config.toml
num_hidden_layers = 11
hidden_size = 128
n_experts = 256
experts_per_token = 6
d_expert = 32
d_shared_expert = 0
hidden_act = "swiglu"
moe_layers = [1, 2, 3, 4, 5, 6, 7, 8, 9, 10]
router_score = "sigmoid"
normalize_top_k = true
routed_scale = 2.5
balance_loss = 0.0106
balance_bias = false
init_std_router = 0.0167
lr_router = 0.00109
vocab_size = 10049
norm = "layernorm"
norm_eps = 1e-07
tie_word_embeddings = "early"
optimizer = "soap_variant"
learning_rate = 0.00747
beta1 = 0.95
beta2 = 0.95
batch_tokens = 131072
max_seq_len = 512
train_tokens = 621400000
max_steps = 4741
dataset = "wikipedia_en"
Below are experts of layer 5 (counted from 0) of a mixture-of-experts language model. Rows are named router (the router's row for the expert), gate (a neuron's input weights, with its number), up (a neuron's input weights, with its number) and show model dimensions 0-127. Each number is 500 + 25 x the weight over its row's rms, rounded and kept within 0 to 999. Numbers have three digits each.
Before each expert's rows: a language model's description of what the expert responds to. This comes from a sample of Wikipedia text that the model never trained on.

# expert 56
Description: Sports competition nouns in results tables and reports, e.g. season, Cup, Championship, final, group, semifinals, medal.
router:490503498473514456532463475520485499462501482489486477510485479492505495478546477486490495513520450498499502452531486501488508529501517528516502530535485457493546515469518548486459502511519512479483492498485495446554465499511462519462463518524517510533504508489522522530497495481501505535514511495461511518483469466507438527508535482515538476452508493496482507505504498504457481445569
gate1:478476548470479462482476542501510491505504492516494490523517456460486486470516509519480462537475496534483455488522468469491516461485469500498490461517471501487489519514501535498435555465478497517530468504501520496545537533560484497497492463512485475531513439503487480519482530532511488513476507543487486476480513466456473497479481463494511460498484507476511516494481508523487464489490
up1:497507511495493501517542468518457491507541464477502473490488466471502526462512476474511482509513491511490513492530492530517486486552534475522464461465511501538469442503526533521512504490534496504464519487515523491489480496507495509501487506481472536485513440491457514483474503496463515527465532538516550563511499469469456492550490499495514441466473500470515493512461482515491517491504

# expert 45
Description: Short opening pieces of longer, often technical or scientific words, such as comp-onent, cor-onary, conc-inna, marg-inalia.
router:499506479492527502471483464542465492485510458525516451495485481442505455499512470503486507530508446525501483495544473542490512480478519502511507522523540527510550509443493515467493462472508505539486492498482529497531485462508505488478479502500450509516517524504540528486548507512458514501489493453471478495490515467505486493434541468523528483469479530517501513510495490539495493487522
gate0:506482492518543489487476498517489517459496531470525470497505495388451502492502511531464517509505548521506479504528531504505483512471518535479496487494471519501501481435482508503506493522496484497472449435485484489492465451505506551497485481485481520487513488486498501520479490510460550482477486485494485489489492490510478467451472475506520517495534446491470520514526485513484513508491
up0:483517495514552462481499469513486477495459509480463490499486506462477521531488546543517485476516479482518491499496498497512485494467515506474577482471513490483478475523486566511510525503484464510506511504477505506518494485484495472492466501489556514503539504478492486494546506488506549520466455496572531486488528504497476497530496516516555511495480484481486518472443509497545474523533

# expert 18
Description: Prepositions introducing places or dates after verbs or sentence breaks, mainly in, also on, at, during, within, e.g. built in Lagash.
router:463506504432511506501475499536500494525552504530497480512464464472523481500516485527484491509534488508499461473512477541491493505501518494503521489523501496475483525474497501478500526543491453508457536537492482498495502458503473512497505475489479492505514490471486565463504505504421487519481475465468494554494508521538486512499507493461523487491534541484478510495477470552521443470500
gate0:485476487443470497481454517483483479496514497480543454504492497525513483502491523526496459481476488496488514440477498481485483510447518511510468469536472468518473511499503508493524519485511473514496516495526504513445490462440504506518495514496476511512476471475497538481483512527469454488521465462458505495497532488517496543508538492568493508536480464480490523512464497536511506548533
up0:474499540472487512492528533527535502516492480523524505509529478529534489505525473509490498459507529522520530477495531498569503559506503533505494513508459469505516522491532459492522525494478511528520497545485515507530510527472504528474485530518509506520504533531487561441496491453526514484510497491493510510474516526479468505550499500489559508490486512532505453507470510537482453533489

# expert 20
Description: Possessive 's, his, its, their and modifiers like same, new, original, own before nouns, often in album and film descriptions.
router:497485516502461506518465503523453498471497493480515475523468486487533491518497476461494486505554500542509533471509470505488477467502539550477510501502520457446469517486496498469495488516515469533485470508479508467539456525473478540432478540510495502474510486514499541505518491511456510528506465453468533523527511478472507499476559492490516517513526506517476483466524476501493496501526
gate1:518481501501452482517489516551508451528507503506519469492456455484520421465514506552525477471508487516505531501516491512532523469504523475478497492522540465427491468498492489526468506511491518484470478474490491518503500488491481527478485469470540503468474501525475484492483473516503526498459492500543510481479546504482459497489537475485516498488530490476515536473473501504545525496471
up1:487489479498444472491527485507493539426485509479461516500525504528506478508459479548564498489511505477455462516437508515435506517509489520509484522468452504515487490520449497438451497512472473514483443522487497481505490468479488492527504504469491482510487484514463470491490524488475480458498522467503511532526468504497498504469497496495478500512501473492508498505474502479517520514490

# expert 39
Description: Descriptive adjectives and adjective suffixes before nouns, such as political, municipal, religious, environmental, -ical, -ive.
router:506495530490499457532442461509467465491514483479526489503500511499496498525488471511446492520540487502516535485500498491498488520493533513513512479492493521473509490491479510480505473489511471552443464496489516471503440523472526528463510528478498495482523513488508545476517503456479493526484474442446548475537540477510470496456547492540537509476485517501474507481538479506500491494519
gate0:546474539495514511489479491500511501500486461468494487461489505473439539483491507490477474475535515454487519511475527480504511539480498482484480509514519484517476499440481512461505460472472518569473442513445500484455480509472520469508507470469487493474541473472500506497481469465510487473516486479458527485515539527493536504517501489517508488478487520497469523504484476501480520509552
up0:508479482456511559501488522507502512493505486461531478502493525479479518504502483478496465463535491508519453484490480457515486520510511442510487489477507448492513496487464455551522502497523491534526511493452493516481504488492479486521504537520501500503482478474492489530491490516505505465495507472462493468505474527459480479464533468511452463443538470475482472479519449544478476461488

# expert 62
Description: Common nouns for places, institutions and social life, often after the or a, e.g. government, town, city, property, life.
router:507503502480499507510467493533510502485515471513479521521513435511535483519514469475450478499555494511513523507536479496505494514503538488493509528506498450481482469460480511515460509499487476497433491520489503436509477489484488491489508524458505513509503494512494563484528502466465541542531492493467502461479513448516483482450486487499535511479478533490491508502481438519529498494537
gate1:561487504529553461529493489512480446526488516482512482489485481494535498510526477494520490533524466521446499513492444495486521499482507515525519495512552515480473505505433552524513527497482504465502525497505536507499498550503527498486524493484529475475475518506472477511466449493484476507498469499532513485514460491522519503485533439518535481482473510496528502488508503513566496509511
up1:468535514501464490487507507471499514500489537496522499496506508476472548530500486486478494494486501436492530500497555519515487515496516532484477517470491511502458486508507500533518510463430511499498488494517489492522475529459467482476471483507508528459473496507487491552464466484473478536495538521518489474507485525447476508526511487529499493516466509516533469493416496550469538496474

# expert 58
Description: Uppercase letter pieces in country codes, acronyms and abbreviations, as in tables and race results: USA, ENG, WAL, MAC.
router:486485522461445494498506495532444521461484484467522466509514493477543440495522512485485498493559471526535521497531494502491490526478563496511509528514531460510487510498519521475476515544512527481494487514483473494530456509444514527492522518441515461538514517511497504484520504500502522487469479487506483504545488460505495465492510487507512511472521520481504469516502522490463474447529
gate1:472472486522492534466529510524464470450475487470487480461506506478484476482466510514475454514523550497463476472488457486470491535469480467482513505481502473458474493503491448468495486469470519472496509477481505514492449506505495476446519500440492496518464478487498490480502479488515500467474480518459477507484464496469436489494489459508478493491523508474479490501512462485484469474476
up1:498529528479549496502475515535497495508534478528446477502537517498559512516528528515479485526467519517516507474520516509503496516519542501523542549517530517520518523483477507507503474492527491501502524525525509503513479510532532563544523546488519514546497518542516528464534512516477512538527505531531485521508513493551521544507524480530521535528524531505518528525522480533514486505510